Below are experts of layer 8 (counted from 0) of a mixture-of-experts language model. Rows are named router (the router's row for the expert), up (a neuron's input weights, with its number), down (a neuron's output weights, with its number) and show model dimensions 192-383. Each number is 128 + 32 x the weight over its row's rms, rounded and kept within 0 to 255.
After each expert's rows: "raises" lists some tokens whose logits its average output raises strongly, later layers aside; "comes after" lists some tokens at least twice as common just before its tokens as in all text. This comes from a sample of Wikipedia text that the model never trained on. Tokens count by the router's weight.

# expert 55
router [146 123 137 167  89 138 151 169  91 172 101 131 120 141 140 120 143 144 121 171 138 134 129 120 130  41 132  86 119  68  96 135 126 173  77 100 186 117 125 155 136 143  90  99 123 131 157 112 138 129 105 125 166  86 114 117 108 105  99 225 150 127 154  92 167 122 168 142 148 135  82 168 210  80  53 124 167 124  89 113 123 190  92 182 126 155 180 109 146 104 159 143  77 106  94 126 136 104 139  95 174 137 138 128 117 125 157  87 122 137 117 113 119 178 127 145 196 170 124 119 109 129  98 149  98 122  83  97 176  88  76 132 156 124 105 130 136  80 104 111 121 184 116 108 101 117 125 154  76  81 118 206 144 138 143 134  94 152  62 162 153 178 129 112 122 199 117 139 131  77  66 150  82  90 138 111  94 155 118 140 106 100 123 151 153 131  64 165 179  95 173 119]
up0 [186 165 204 148 161 141 101 113 117 191  60 124 169 101  91 102 168 130 195 118 132 125 111 140 103 140 115 127 117 149 138  68 137 118 121 103 128 167 126 146 178 136 111 118 107 117  89 123 117 144 171 141  79 161 158 112 179 119 129 121 140 172 127 136 136 113 121 154  83 118 132 152 136 106 118 156 127 159 114 109 131 133 127 148 150  88  78  83 174  88 117  89  95 149 126 146 120 143 155 179 109  92 142 138 174 120 120 137 194 138 118 124  82 144 147 109 128 109 131 121  86 179 151 177 125 141 111 186  91 157 167 119  93 173  92 113  72  97 105 134 124 159  99 127 137 123 157 114  93 173 110 194 113 132  48  87 102 136  49 153 116  74 200  99 142 144 102 137 128  97  99  97  51 138 146  86 163 167 112 140 118 121 177 114  72  93 125 137 138 122  87 183]
down0 [147 131 135 124 131  74 122 175 129 110 137  92 143 149 129 117 143 100 139  47 130 131 101 185 117 105 135 177 132 181 115  74 122  95 125 113 116 142  89 112 108 104 125 156 153 133 131 131 106 130 111 131 143 110 166 147 143 103 124 100 106 136 122 110 100 201 130 142 142 148  83  71 145  89 101 162 122 109 126 183 122  81 134 205 150  96 129 132 153 117 159 102  99 159 145 129 117  60  65 118 116 136 151 124 121 118 122 122  88 147 152 133 137  76 120 109 112 154 125 140 111 174 132 187 150 176  98 159 141 161 136 102 144 137 170 145  83 173 144 164 182 127 157 130 149  50 106 112 129 144 154 129  97 147 106 134 111 170  95 115 152 133 107 121 150 100 198  99 153 133 153  98 110  75 167 116 179  79 143  64 127 124 143 142 120 107 101  97 138 198 135 120]
raises: "| T", "| L", "| N", "| G", "| E", "| D"
comes after: " |", " |  |", "% |", ")", " |  |  |", " | "

# expert 33
router [114 131 178 135 124 164  80 100 156 140 153 161  72  62 143 114 117 201 165 157 119 113 123 151 130 153 111 137  84 169 132 115 127 134 116 166  83 144 173  89 127  99 111 105 136  94 110  80 164 110 109 120 102 149 113 112 146 176 132 169 129  84 110 135 212 123 108 102 141 110 129  81 163 150  69 158 198 168 180 155 140  68 104 134 100 113 145 178 123 191 134 109 110  92 131 149 161 112 143 122 119 169 154 110 147 130 114 110 211 109 141 170 135 174 180 108 146 133  73  64 118 123 162  86  90 142 153 173 146 118  90 127 149 119 112 175 122 135  95  88 115  86 148 122 177 106 193 174  87 102 138  96  96  95 150 182 106 110  97  65 107  98 117 156  94 115 160 135 102 141 114 156 142 105 115 180 132 139 146 146 135 130 156 133 184 151 161 150  99 112 138 116]
up0 [132 148 103 136 189  98  85 135 192 138 118 136  98 122 119  93 127 123 154 129 133  81 131 117 118 185 131 154 230 117 111 181 140 174  73  85 131 147 119  95 108 115 141 159 163 142 111  98 108  94 118 103  66 162 105  99 142  65 109  89  53 152 109  88 139 126 101 185 103 133 212 112 151 113 100 173 141 171 113 120 149 155 148 128 140 105  87  53 149 143 109 140 153 108 146 184 112 123 158 181 191 132 107 117 175 134  84 108 129 132  88 124 166  89  93  61 113 131 145 145  57 146 137 168  53 146 154 174 132 130 169 157 122 118 150 110  35 152 107  78 126 149  71 118 178 113 182 146 132  86 136  85 115  91 140 144  73 121 161  55 148 127 169 142  64 199 135 119 131 100 167  97 114 151 158 163 153 138 121 156  88  59 115 158 131 117 151  74 132 147 137  67]
down0 [179 115 141 117  75 131 182 165 188 151 126  85 161 136 121 166 152 123 111  95 140 114 144 111 130 152 158  63  73 101 144 137 137 153 167 188  88 120 142  79 102  97  74 185 127 134 131  83  90 129 118 154 140 120 169 134 131 119 162  91  27  83 140 159 146 117 247 149 115 139 135 136 176 130 177 133  92  96 131 173 127 115  74 189 148 161 123 176 115 127  59  92 121 180 106  85  75 158 134 120 112 103 154 103 107  55 141 105 108 166 152 184 123 146 109 109 162 165 129 102 134 108  79 129 165 180 161  81 129  88 130  99 120 175  93 139 126 175 135 174 101 151  87 168  78 165  61 131 184 144 187 152 134 119 146 116 116 106 112 163  75  81 141 119 166 116 135 161 145 125  93 137  97 108 120 103 105  72 130  94 177 167 120 175 178 114 109 150 176 102  91  93]
raises: "- Sub", "- D", "Area", "- S"
comes after: "\n", " =", ")", "idae", "\n\n", " ft)"

# expert 19
router [158  82 120 144 164  47 166 175 101 138 128 155  98 130 174 192 132 155  74 175 105 171 141 137 124  98 152 111 203  72 116 154 122 170 167 166 171 141 127 109 132  86  95  77 114 173 158 182 120 120 161 119 147  92 101 153 160 153 157 125 154 157 192 130 136  71 150 123 139 156 125 106 156  93 132 195 132 135  63 156 100 113 149  84  88 151 174 104 149 149 173 177 168  81 106 139  98  85 123 102 100 133 143 120  73 128 176 152 138 158 108  69 148 142 116  87 145  66 143 131 111 169 116 114 133  86 108 149 187 108 104 134 168 125  68 130 174 102  88 117 115  98 133 122  66 147 114 139 157 153 184 155 147 115 137 146  84 150 134 179 127 145 140 115 112 140 161 136 144 165  81  85 101  70  93 140 154 142 122  87  71  74 171 114 105 115 110 111 145 156 120 138]
up0 [180 167 198  91 115 140 110  74  88 135 137 131 115  91 130 135  80 142 139 126 135 129 111 151 170 140 129 106 122 107 120 120 138 178 127  91 158  81 107 134 129 134 110 120 122 204 162 149 136  88 138 170 175 119 152 145 166 159 180  85 111 128  99 136 155 137 128 161 135 129 134 132 159 115 110 118 142 178 136 139 113 143 139  74 147 145 157  83 115 203  97  94 138  93 154 158 142 124 143 196  97  63  83 154 122  96 145  85 118 173 108  91 116  79 127 170  78 108 232 167 125 201 158 167 157 132 121 160 158  40 136  90 122 141 103 169 173 167 103  94  50 164 162 175 136 154  52 131 126 101  99 145 125  93 119 153 133 116 106 173 151 110 146 114 130 155 118  95 119 180 128 144 120  96  90 137 150  93 129 100 121 103 157 102 114  82 150 149 206  48 132 170]
down0 [178 104  64  64 104 126 139 126 127 207 148  98  84 101 101 104 122 149 100 121 183 147 108 115 160  67 107  60 103 180 125 192 126 109 139 120 160 112 161 148 163 130 116  73 114 128 162  90 143  99  64 156 184 112 110 136 145 139 114 195 140 149 118 162 188 144  58 132 141  97 136 180 122 102  42 144 118  90  91 156 112 124 139 173 104 120  53  98 131 144 171 148 125 132 152  95 146  91 117 182 160 142 144 139 232 200  85 138 153  98 129 176 117 119 106  96 126 174 106 158 127 101 110  96 173  61 116 111 136 131 135 101 147 132 163 128 155  97  83 126 191 167 107  78 123 151  81 163 181 127 131 100  97 145 148 132 107  94 137 142 125 102 119 133 144  55 152 114 135  97  93 118 159 126 131 140 168  79 150 105 115 122 155 128  90 127 133 115 115 110 145 175]
raises: " Other", "\n", " Ind", " Out", "mb", " Part"
comes after: "\n", "andidate | Votes |", "\n\n", " |  | C", " |", " |  | "

# expert 12
router [126 135 117 103 170 116 116 133  96 101  85  53 128 133 108 159  40 157 170  45 106 100  99 143 140 143 104 133  79 120  64 141 140 151  88 129 118  73 102 139 132 180 109 103 131 112 105 155 127  89 173 102 112 138 152  98 138 102  99 177 167 145  66 108 153 167 155 108 159 142 134 114 204 178  76 106 114 152  87 120 144 129 143  93 112 120 121 104 134 130  99 163  92 110  69 170 125 142 129 103 108 144 146 145 136 107 136 112  72 141 109  80 107  99 108 153  75  81 125 126 129 103 121 105 120 140 100 150 107  68 133 151  86 109  54 153 101 143 162  82 107 103 110  53 123 175 166 108 125 116 157 141  88 165 126 132 152 191 132  81  84 100 155  99  81 175  92  66 150 167 142 127 146 167 171 120 144 104 108 158 112 143 149 132 184  85 146  95 116 164 130 111]
up0 [ 96 149 161 155 104 107 146 112 141 134 144  72 101 142 101 122  73 134 111 103 143 159  88 134  83  97 151 151 134 125 188 102  93 114 121 151 150 108 157  97 175 137 158  76 140 110 112 214 128 116 104 177 101  60  93 131 144 133 135 112 119  77 169 172 139 151 108 184 144  73 158 142 101 143  93 113 141 147 134 139 139 149 118 141 136 136  76 113 161 166 173 153 115 178 137 123 148 101  83 173  62 119  56 138  86 110 204 129 162 124 123 132 107 126  82 111 174 111 103 189 102 132 144  72 133 114 105 131 123 123 131 173 158 140 113 119 132 108 157 146 135 105 142 118 109 125 105  89 189 122 134 150 124 138 135 115 124 115 195 122 102 108 140 130 147  92 111 125 122 179 149 152  92 132  82 130 184 110 122 143 107  86 127 147 123 113  61 147  98 145 136 142]
down0 [193 127 155 139 113 103 124 132 120 132 139 101 102 145 140 203 141 120  85 140 105 151  96 131  73 134 139  87 117  98 153 120 108 111 134  92 165  97 207 170 176 120 168 125  92 206 161 152 127 124 128 158 126 148  82 172 132 142 140  60 182 168 113 146  77  99 150 150 151 106 124 166 117 133 145 105 133 126 139 108  95 151  98 160 170 144 184 117  70 112 151 142 113 152 134 131 171 128  78 129 124 145 122 108  77 133  72 107  90 171 129 136 115 169  91 169 166 120 112 119 163 182 105  99 171 121  76 112 177 145 147 104 148 140 162 140 140 109 128 161 136 160 110 117 117 160 134 119 128 147 134 160 141 132  91  73  88 119 122 129 153 183  71  93 119 122 156  83 101 150 127 138 139 118 131 165  95  80 184 101  96 111  97 114  80  53  88  65 122 129 173 139]
raises: "967", "966", "975", "999", "970", "956"
comes after: "–", "1", ", ", " in ", "| ", "2"

# expert 15
router [103 152 100 168 130 189  70 121 138 111 163  90 101 109 116  85 110 182 147  85 145 103 102 149 130 129  96 110 214 191 110 127 164 110 138 144 156 131 120 115 105 129  89  77  96 138 103 148 138 109  83 146  78 117  87 165 132 110 108  81 150 125 106 143 127 103 116  96 122  80 143 140 181 162 123 116 129 169 108 117 172 139 131 176  78 161 125 139 112  59 124 149 119 146 108 136 169  84 119  94 153 146 101 132 132 129 131 184 118  73 111  74 165 129 138 141 138 142 101 155  91 128 148 120 100 154 149  66  96 170  70  82  68 139  90  80 133  96 116  77  62 126 188  96 211 162 177 122  66 154  79 133 131 150 162 166 181 118 154 130 120 136 161 109 127 125 172 142 199 148 140 117 148  92 122 115 173 108 134  93 114 176 127  84 150 163 154 146  84 139 177 127]
up0 [137  66 145 139  91 130 108 156 120 100 107 117 113  86 137 143  60 132 177  70 119 137  91 112 152  91 121 186 162 103 192 145 112 109 156  98 174 134  91 169 132  83 111 155 110 105 110 143  79 177  77 125  95 165 126  82 138 139 163 150  86  92 181  73 160 166 102 152 122 143  85 116 125 135 106 156 122 109  86 178 164 176 133 178 159 116  87 170 163 120 133 172 167 142 113 153  76 109 161 143 115  94 146  80 127 115 153 172  82 122 126  89 115 146  57 143  77 104 148 101 190 132 115 144 114  59 110 153 124 116  86 159 104 116  53 137 154  92 109 130 160 150 130  94 128 124 174 153 111 113 143 153 133 132 169 180  69 127 139 123 150 184 137 103  79 103 125 163 109 128 148 104 146  99 135 129 161  80 130  86 182  73  51  96 134 161 115  89 151 141 176 149]
down0 [138 131 131  99 100 145 101  81 143  99 115 162 127 118 146 172 122 109 113  87 144  82 132 102 110 155 135 175  68 150  98 140 143  54 142 135  96 175 165 109 187  98 148 110  87 100 129 141 161  84 123 130  79 128  74 181 101 121 126 148 119 215 107 191 130 132 147 106 167 131 132 204 176 119 110  79 112 117 124  56 168 129 107 148 122 137 136 114 128  97 137 151 148 117 128  73 145 225  84 128 141 177 138 116 136 128 104 127 124 169 181 104 136 148  93 149 141 102  97 136 177 145 112 212 120  98 181 119 191 116 117 119 110 169 118 125 139  98 109  93 109 159  76 128 157 177 159 142 217  94 133 145 131 153 110 121 151 170 138 111 165 123 143  95 131  98  94 151  73 104 194  60 160 162 104 103 147 102 139 113  86 211 131 143  77  82 178 130 135 159 117 189]
raises: "020", "026", "022", "019", "024", "006"
comes after: ", ", "–", "| ", " in ", " (", "- "

# expert 23
router [150 126 170 175 165  58  82 126  35 154 129  88 171 177 110 136 158 113 159 109 118 101 130 136 109 200 163 144 196 142  98 104 140 181 144 191 183 109 128 134 118 135 145 115  85 161 161 114 101 163  99 110 188 124  85 130 165 129 128 115  99  90 100  77 158 157 153 138 178 166 160 143 167 153 154 158 159  74 127 191 107 150 149 148 136 169 173 178  68 133 147 106 147 104 101  76 121 147  71  95 150 116 128 105 163  87 134  89  68 120 127 106 112 138 103 101 125 147 123 102 152 119  98 137 130 127 138  88  97 145  88 142  80 109 121 186 124 121 128  81 171 149 119  97  68  74 133 166 117 175  80 129  94 133  99 177 140  96 154  73 119 131 146 128 111 137 129 117  87 107 192 129 184  98 156 154 195 177  81 103 102 120 143 169 100  88 119  72 119  94 136 156]
up0 [120  92 171 124 168 133 159  73  94 160 160 115 123 163 141  98 135 101 114 120 136  90 174 112 154 140 120 110  73 151 131 172  94 188 116 143 141 148 117 150 164  44 112 143 206 183 132 145 146 157 110 165 100 118 156 142 115 138 146 118  46 145 110 112 185 155  67 121 102  74 103 138  88  96 139 152 190  90 161  78 164 137 118 130 155  85  83 141 113  94  81 153 144  59 139 121 130  99 136 161 153 130 122 149 160  88 106  95 137 146 149  99  91 112 151 153 144  71 147 152  96 123 121 152 136 175 146 132 130 156 179 130 129 123 131 123 122 130 106 128 110 140 101  86 147 176 106 167 146 154 155 100 123  97 113 169 113 119 156 104 192 161  74 129 168 149 129 111 190 151 162  61 108 101 140 117 139 161 143 108 150 136  73 194 158 122 138 117  98 118 117  97]
down0 [117 146  76 134  78 110 159 134 110 134 102 156 152 141 114 125 117 107 204 160 107 156  98 104 109 175  83 156 126 163 175  47 116 123 174 205 118 142 118 146 124  85  97 161 127 147  84 116 106 119 103 166  88 124  97 148 141 150 168 102  70  46 148 127 147 146  81 131  57 123 161 149  80 114 130 137 158 160 106 164 132 147 159 118 120 133 104 107 196 134 136 157 151 109 104 131 164  89 176 189 129 152 108  97 112 196  65 180 149 164 110 163 104 117 174  82 130 161 121 134 151 124 131 113 146 137 131 114 123 175 188 164  82 135 137  97 156 135 186  48 120 197 112 165 133 114  87 151 135 177  79 126  89 130 111 144 154 109 192 114 150  86 126 115 101 158 121 104 154 144 100 134 130 138 166 165  92 169 155 131 106 159 108 107 106  85 165 111 143 128  86  97]
raises: "  -", "== See also ==", "-", "==See also==", "A", " term"
comes after: "\n", " ", ".", "| ", ")", "3"

# expert 21
router [122 193 186 109 144  95 151 107 135 121  98  95 115 110 143 117  97 125 186 180 103  41  94 156 139 147 154 123  78 100  95 171 147 102  82 114 152  59 119 190  96 120  89  88 172  71 193 140 146  98  93 132 162  99 116  78 141 105 110 169 100 139  88 102 163 163 123 119  99 129 105 106 145 163  67  61 117 106 131 121  80 138 138  93 100 115 168  95 153 156 186 180 137 121 104 125 146 117 106 113 179 156 111 150 189 127 120 171 159 134 171 178 171 125 130 165 102 145 135 157 164 163 164 180 194 186 153 141 178 136  90 170  78 138 143 154 102  84 132 120 149 131 160 146 122 123 191 110 118 146  55 134 128 155 103  99 150 185 131 136 116 172 164 106 151 138 117  77 102 170  77 159  84 103 118 114 114 121 147 164  68 133 130 139 111 149 126 126 127 152 109 180]
up0 [108 134  68 144 166 110  81 124 158 114 160 129 147 102  97 138  46  95 118 107 137 125 139 107 144  91  69  79 145 137 171 179 122 150 165 172 109 156  85 108  80  97 161 136 112 117 211  74 117 132  92 160 143  73 173 103 206 116 123 107 120 111  89 109 126  77 169 107 121 134 145 143 166 133 111 119 122 128 188 162 185 149 139 188 126 167 160 103 133 153 112  88 169  97 113 138 132 109 169 113  94 132  84  96 132 118 131 101 162 153 155 142 108 141 157 116 110 160 168 161 105  97 110 213 112 127 141 133 117 180 121  98 108 155  98 132 141  61  84 120 151 148 125 194 106 114 138 126  99 186 143 154 187 124 121 126 190 141 126 125 152 169 146 149  94 155 101 170 193 132 157 194 136 109 155  94  68 138 137 126 121 156 123 193 163 111 177 136 166 169 130 102]
down0 [135 157 120 128 107 128 171 136 131 112 147  77 117 109  95 118 137 169 143 105 155 110 102 155 151 136 127 145  80 186 123 131 138 129 133  92 139 119 182 127 150 138 188 158 162 142 157  92 104 100  72 120 125 149 112 151  93 132  94 177 135 121 120 147 127  92 137 126  83 131  63 135 181 120 199 125 163  78 144  88 148  87 119 101 100 127  67 116 101 133 115 135 111 122 107 182 105 101 137 185 109 123 145 135 156 138 111 151 150 106  89  77 122 107  86 106 104 146 162 132 106 118  79 182 149 159  65 101 116 192  82 102 119 214 100 104 169 112 119 107 119  77 158 129 113  53 122 101 118 139 119 123 124 134  52 134  94 106 118 164 125 181 140 106  85 150 142 165 113 130 132 176 158 227 156 168 136 114 153 129 171 130 138 142 175  74  84  87 154 150 121 119]
raises: "0", "2", "3", "1", "4", "5"
comes after: "0", "1", "3", "6", "2", "4"

# expert 57
router [103 150  71 150 150 156 138  93 131 146 179 104 133 104  86  99 186 127 161 127  79  71 154  99  85 138 121 105 193 144 124 171 124  76 107 179 119  41 153 147  95 117 142 108 112 158 154 133 148 153 123  66 186  66 109 115 157 151  95 154 125  59 162 134 113 140 122 148  95 104 155 146 119 107 108 120 161 158 149 140 139 127 193 164 123 151 103 120 142 145 125 184 153 101 188  85 131  63 100  82 137  78 170 193 157 139 154 153 142  93 119  88  86 115  99 133 131 117 106 109 132  93 107 128  58 158  96 119  83 110 103 115  92 149 125 143 164 117  84  85 152 125 142 129 131 108 137 137 179 173 102 100  82 128  97 137 109  91 124 127 109 150 155 162 143  54  95 122  70 146 150 169 117 132 147 144 182 146 165 113 143 164 131 140 195  76 137 136 130 202  94 143]
up0 [ 87 105 116 141 101 122 106 134 165 131  80 128 106  82  52 139 184  96 121 189 117 151  78  89 140  37 126  90 148 127 116 133 147 127  76 101 144  92 213 139  89 138 114 183 169 131  88 110 165 131 162 123  66 129 117 115  96 115 171 212 138  96 159 157 113 118  99 132  55 123 217  94  89 145 108 103 143 178 142 180 125  92 172 172 115 159 124 122 167 142 145 119 129 108 146 100 156 133 131 101 177 166 137  98 159 168 117 172 137 146 116  89 107 113 109 221 145 157 183 143 103 155 135  99 159  95 198 100 132 125 111  92  71 159 101 133  74  98 132 107 135 172  65  61 140 100 105  79  88  99 151 139  57 193  99  73  96 115 137 119  93 103 185 140 130  72 125 130 156 174 102 120 142 139 163  90  87 153 141 140 120 130 102 101 125 149 165 131 134 140  77 216]
down0 [160  77 129 100 128 104  95 129 153 132 113 107  83 145 145 170 140 119  87  88 158 120  94 166 155  88 107  87  89 124 127  94 116 163 165 131 193  91 156 124 152 146 114 139 113  83  88 139 127  79 142 146 167 151  61 148 115 144 120 160 112 122  85 130 199 128 121 100 158 137 108 139  42  88  80 151  73 106 141 108 116 117  76 141  94  80 170 165 131 108 117 141 108  27 143 149 154  68 126 126  84 117 155  83 111 111 112  93 215 132 168 143 138 176 147 151 157  92 128  96 161 118 102 108 146 135  74  98 158 103 174 160 111 148 111  98 134 123  97  78 161 148 130 173 147 111 124  93 165 137 109 189 170 133 152 124  84 122 145 109 142 125 189 130 123  76 139 152 132 158 108  96 101  99  50 119 137  88 101 108 182  99 134 129 147 174 108 175 148 116 143  80]
raises: ",", ".", "% |  |", " |  |", "% |", " |  |  |"
comes after: " | ", ".", ",", " |  |  | ", " ", " ("

# expert 47
router [144  58 122 154 131 115 142 166 136 148 161 146 128 103 126 121 110 133 131 147 109 141 153 167 126 127  86 125 157 145 157 128 107 104 158 125  95 116 142 126 151 101  94 189 206  75  89 147 109 184  94  88 109  99 131 143 140 187 125 197 142 117 103 101 127 130  77 130 142  94  73 109 116  94 106 116 141  51 184  48 120 127  88 137 194 157  68 120 112  87 139 126 147 138 136 112  73 112 116 101 144 120  25  71 114  55 144 126 146 125 197 140 131 116 185 123 113 130 132 141 161 122 205  84 163 118 163 185 154 165 121 151 123 113 134 144 125 149 188 117 154 125 166 130 106 154  64 143 160 106 157 129 173 110 145 121  98 115 111  90 132 137 145 101  66 120 130 163  56 103 170 136 150 122 104  96 106  97 160 154 102 148 148 169  32 106 102  69  87 124 101 128]
up0 [129  46 133 128  57 166  98 161 133 111 172 133 123  32 151  70 187 114 103 113 138 128 134 110 116 104 111 140 145 102 181  90 140 186 132 140 178 135 160 170 197 189 100  95 136 135 133 195 102 165 113  95  74 140  85  71 106  83 112 102 113 181 151 131 129  88 105 148 145 133 168 136 168  87 135 128 163 137 133 105 130 157 132 173 120 163 155 168 135  96 144 133 127 116  83  83 155 161 114  99 131 112  68  97 103 136 126 112 152 115 117 115 107 152 113  62 124 155 136 163 153  49 168 108 187 149 137 151 130 166 194 116 162 135 173 145  88 148  75 126 137 161  75 113 131 103  90 183 140 152 143 127 150 116 103 145 147 147 134 117 151 174 115 156 116  47  75  76  74 166  96 147 111  86 114 173 111 130 140  97 124  31 136 129 125 124 149  84 118 173 152 176]
down0 [140 134  80 128  98 120 113 103 143 100 119 105 113 143 119 101 155  79 139 132 152  63 119 120  88  91 156 118 158 136 131  85 176 139 154 147 142  95 191 167 116 152 122 123 112 144 154 102 141 159 227  60 118 176 108 147 147 188 106 131 116 170 123 142 145 137 175 131 102 144 147 202 127 119 136  40 149 160 135 131 158 167 116 199 148 153 114 140 173  79 106 158 171 157 106 127  99 173 103  90 127 121 119 195 146 149 137 131  77  86 142 164 126 178 146 130 162 164 150  68 117  92 158 126 175 134  90 113  63 113 143 190 152  71  88 147 160 146 138 185  76 145 160 190  99 125 136 100 183 188 119 124 133 189 111 159 201  97 106 100 144  98 138  83  60 169  80 106 128 123 166 162  82 119  93 171 116  80 107 129 113 114 112 158  86 167 122 118 169 141 135 135]
raises: "an", "vin", "at", "v", "a"
comes after: "\n", "\n\n", "|", ";", "\" (", "="

# expert 11
router [167 116 126 158 135  42 104 149 132 131 169  94 127 120  90 119 142 133  85 118 139  89 117  98 159 162 145  79 197  86 116  70 111 166 102 159 147 133 108  96 114 150  94 112 153 160 193 168 125 127 113 141 168 107 125 143 127 101 105 132  85 100  97 101 119 130 158 151 173 144  90 143 148  57 147 107 170 125 106  98  94 182 130  99 175 132 141 140 141 125 134 137 144 107  95 125  76  77 132  87 106 152  90 169 112 127 112 113  79  95 159 150  87 105 152 143 165 121 141 150 122 165 104 132  85 136 117  80 183 108 115 135 161 117  62 174 186 149 130 110 137 100 104  93 118  60 142 138 105 188 120 156 167 127 149 101  72 182 119 150 128 115 190 121 165 196 139 136 177  76 102 152 126  85 133 158 170 115  95 133 158 115  87 148 158 114 200  53 144  73 169  54]
up0 [142  94 134 125 155 125 136  64 132  93 124 105 137 132 167 167 133 117 112 108  88  73  82  75 104 164  91 113 164  98  79 119 114  99 170 103  97  99 147 134 162 132 107 183 133 115 110 108 124 145 143 150 214 152 149 170 161 182 116 108 117 122 132 115 140  56 220 111 162 176 116 177 125 130  84 162 140  91 123  77 131 139 125 135 163 150 140  91  90 158 114  74 133 160 121 169 126 107  63 104 142 127 124 143 143  86 152 130 119 153 108 162 131  41  79 139 114 154 150  73 165 129 171 115  87 137 206 122 111 120 185 132 142 105 145 137  94  85 140 150 120  82  81 120 102 148 116  90 147  87 139 124  95 145 102 172 170 177 106 158 154 116 104  60 130 145 176 161 133  92 128 107 140 144 153 138 131  79 153 192 150  99  96 163 157 113 133 168 180 119  96  74]
down0 [117 184 160 107 173 166 146 147 175 119 127 162  97  65 132 112 144 116 113 145 117 102 139 112 155 114 148 138 127 138 127 101 122 110 132 182 138 146 124 130 179 102  99 117  99 125 132 122 212  98 124 154  92 136 169  91 156 152  96 113 133 123 158 100 141 149 142 107 115 108  56 104 150 168 149 137 154 145 116 203 148 174 143 135 140 124 109 122 102 130 111 152 151  86 121 144 123 215 119 130 105 100 157 127 160  29 109 154 115  81 123 168 151 120  95 144 126 137 169 132 121  94  88 128 120 137  81  85 138 154 108 110 115 148 129 133 173 110 137  83 133 131 143 143 157 112 158 123 101 179 119 148 136 179 104  41 117 109 146 172  86 165 155 105 159  90 154 119 134 132 112  83 182  74 178 108 163 109 157  10 128 138 126 148 138 103 173  93 174  73 102  64]
raises: "\"", "The", "As", "A", "For", "D"
comes after: ".", " |", "==", ")", "===", " =="